{"d_expert": 64, "normalize_top_k": false, "lr_router": 0.00219, "norm_place": "peri", "init_std_qkv": 0.0479, "batch_tokens": [16384, 32768]}
Below are experts of layer 3 (counted from 0) of a mixture-of-experts language model. Rows are named router (the router's row for the expert), down (a neuron's output weights, with its number) and show model dimensions 0-127. Each number is 128 + 24 x the weight over its row's rms, rounded and kept within 0 to 255. Numbers have three digits each.
After each expert's rows: "comes before" lists some tokens at least twice as common just after its tokens as in all text. This comes from a sample of Wikipedia text that the model never trained on. Tokens count by the router's weight.

# expert 34
router:109118145113176096136104143171102104140145103125138133153117143111104158106083176102123126117156128142169137151146189113129120102103114154099126145097125147154147150109080159111097148131146191142133108117120143127155155148106095095145121108120119124111157137118144139175176133114135140112083101113112155095096096150135122100118158113106126125082171126120088138127107180115126146120123
down0:125127028114168097149128110146112140129128199109129123115121166141115161114115147109118112105163113141169139107102150150132134118142097136120152085098098097107125162133117131128114141112139141132139088145123089099172111150092138131133156149086117077140143173128150149146165146113125094093157173129114115130124122122131121132111159141146159128146138115118124131096123172169135131145136
comes before: "\n", "-", "|", " The", " He", " In"

# expert 16
router:097152116120139126127150146175143164136108113118085127147155135115141162112116114127125130108142132122112151165071119075120175125169100147165165150121132101147124108137144096106108113120133070171163117095080131120130127131166113104149155111119096123124114143068129093117138145106115130088090167165133123133106114170117154152126145106122095145143079137103118119141117121129144167108153
down12:129101111153115116148148153113152152094140131105116122114114126174097142150135140112149069086120095124106168117171142102124124141149146138167135156165126101148123120119151106092112127131123117153134147090132122092137068122123169088128167154179106083119139151106142101121172107091105158133163172130124144116138152147114141144107156141081107118152125088120132135139131123091140115135179
comes before: " the", " a", " his", " its", " birth:", " their"

# expert 6
router:107114123108146133111135161142130099109152133113175148112104129110136123089151086115142126176125136130164161125138136079087151087140120123089138114129136160151161088095067141147116139118150071178143127140127166135089124127128141124150152079125083114126153142107157141135125082143128109117124135132134135133180130166099126143111137118143139162100096127158100163101137121104099158095119
down12:138106167126128149105131080155092156133130125155120095096178095145111133172118138095156136156156114142126135124124136107104105140131104138133140100097134115106131122141124185152155109083150106173128173075163143113104145137120161148122134104135138112148131116156107109127130095175144125137131161103126093141140169092122126130166113129127091095185148117078106141123136161146098158118155
comes before: " of", " and", " in", " to", " for", "."

# expert 12
router:105135130136130145115122168104119166140158118135167121107103136104136129132134138137093107147137103132117147124133137103137149083131084137096133149121108135095122118056103142108122120160149093170150155143165170075118165111179154125122117132126097103151119099142163110113149134143123165139098091116163149077091130158076126147125111116121098135106126141130104123084100126151114179100123
down0:130114130134157113150127150108147108143132120110142101103149120108119163120128144131125136124114125139166115155108110128165191112139100053141128156137129098139137084102125125149135165085141145158178143191138157097108127110147152116116138155091120083130131130115160112125147096100134156132081128128132106111085154148134130119132121113161158138091123142101154149094130149138046133109116
comes before: " |", ",", " and", " =", "i", "'s"

# expert 35
router:102066130134133086128066136122076139169167087104147151137109152122144143145165117146147120104129135086148152146091124103140127116147138168122141145148118140107128130115111115098121169161149117142156081107105129139145105098152122097146140144097114146072152153077160156174177114137114164087142130149125122143127109157111125138119109113151147142123115140148136133127094141166113156115116
down11:136160126104152108137130149145170114107146166125100107122124157127132168121086112147133128152115112143130123114112134148127117135137110095134143156116143102170185146104123108115143131154123163102141101140165134144107152157121129136171122129097084138168106116101158153110137162080102116117152128130182102099129109125174107138121146101105169137101172135096161150175120126076103087132089
comes before: " to", " by", " in", " as", " on", " the"

# expert 13
router:112154163127150139100127127154091110126112142190190152139145125122126143101132120143096157171109128141122131105129163119137126097133074151136105105108155164155174143117090113120101112124147135147147118125175168125135187164124083121141114114092122154159145158152199135132132141130127123157149128130164162125103107101105119117121116096112118132110123150128092176096128118146137134110103
down0:174126109111136113175112094132138146142156108134132130100172100136106149136114178164150144104119159167132103146110138125135143088091141123133179134144129120105116145071112149127160172129113097128123109142138155108153123110176173117107133111163119099111161135153152144119118144146154077097065109121099145135115141141126137098084120147100132117144127153145162151119101089124153166146135
comes before: " of", ".", ",", " in", " and", "'s"

# expert 36
router:108133109121118118125146155166159109192120126123163192131161136086167156098131178104135139145174147106155139116163156078110122136157114092103132111126122153121157106109156108133132121160156115166149172082108145125104161106108152127148152124154080148107131106129139141160097125143127167135144146159136135162114145146108177139152134101103142141122159121115115119105104126160130139140131
down9:118137140106073096077151160153187146107098097150092131194093121085145146109125165163095135130107119109150152140134156108133103118106114141153147148137154119126133153113114117145160099119087131163167122107156140143153155116090144139127135137143146159126099101148129093122160117113090134132098127106102142143109152132089078134088153117094132137129148149122141158140126125115113087136159
comes before: "-", "\n", "|", "=", ":", "The"

# expert 25
router:109136194135146133124124137145114114135131150119175178115143141083108135078135116131135177164157128115145087136121146115134124117123089137137139119122163178133133116131076114107116117133159135144154100133157122141094126174115072125135117122088138162177165143118180139105149134135116141117160137128157159098136096110088131114136119113117104187083092149120126155111142137120155125122108
down9:142123139185160191130139112118124095071135183131123140145104123144137078109094130162109165103111121134095161102160073138167104141154140142153128143137109121150142106133106121116124128139146086137122153075151101142117085137104109143129161118093134104112155138136110097121111118114114123140114153154140123162181127148111170121107120141129119142128111162092124084153159113116149163132125
comes before: " of", ".", ",", " in", "'s", " and"

# expert 10
router:115097131092126155131130169157127122101138091118125117112146136139142189158079094142109142142154113132158132121108186086124137116128094155145108125057132151160136114088099109096125123121146140129146083151154175131142136190122118113159144126127091149115126124089158140147167133097116122119134126130167179130139094100124126153112142108136135147114138134121099171119125146105079135112132
down11:130112136127116124110091125146149159080169123128120129107133128127177121119155105104082106132162137119105149139161129156125138118134105159132157148088071117147103151138157116101146164134141067095127154110078200160126083125111147132134114090137104161138114092108112127112115126137165101100130136157169116114109143164144112151113157133106143109146108109128150111129152122108135091149085
comes before: " and", " the", " which", " but", " he", " a"

# expert 4
router:110143150093148102121129108184122146133119112118158150154125161108106158132117186095098152143147116136132133131151133111139123065158123125103159127110162119143154144114096177120110145153145109158147115113114141135141162157157137098135164137120119177085127130083137154189176140125117153095141093112130157136116095155130099086094159104120108158125151125139105125125107159111157129104148
down9:144098122105162147132088125126098157161115101149098123103143174132132128162145156121132117116104129108171102125121111126109130154120163129118114146159146148111094116087137134103152150116124084119107134119120116154093137135147134133106144134091146117135091176129099163126060116081143101101119102103146169141115131118110126143159134127127167180187127098086099170133152113082140160131133
comes before: "\n", " The", " In", " He", " It", " This"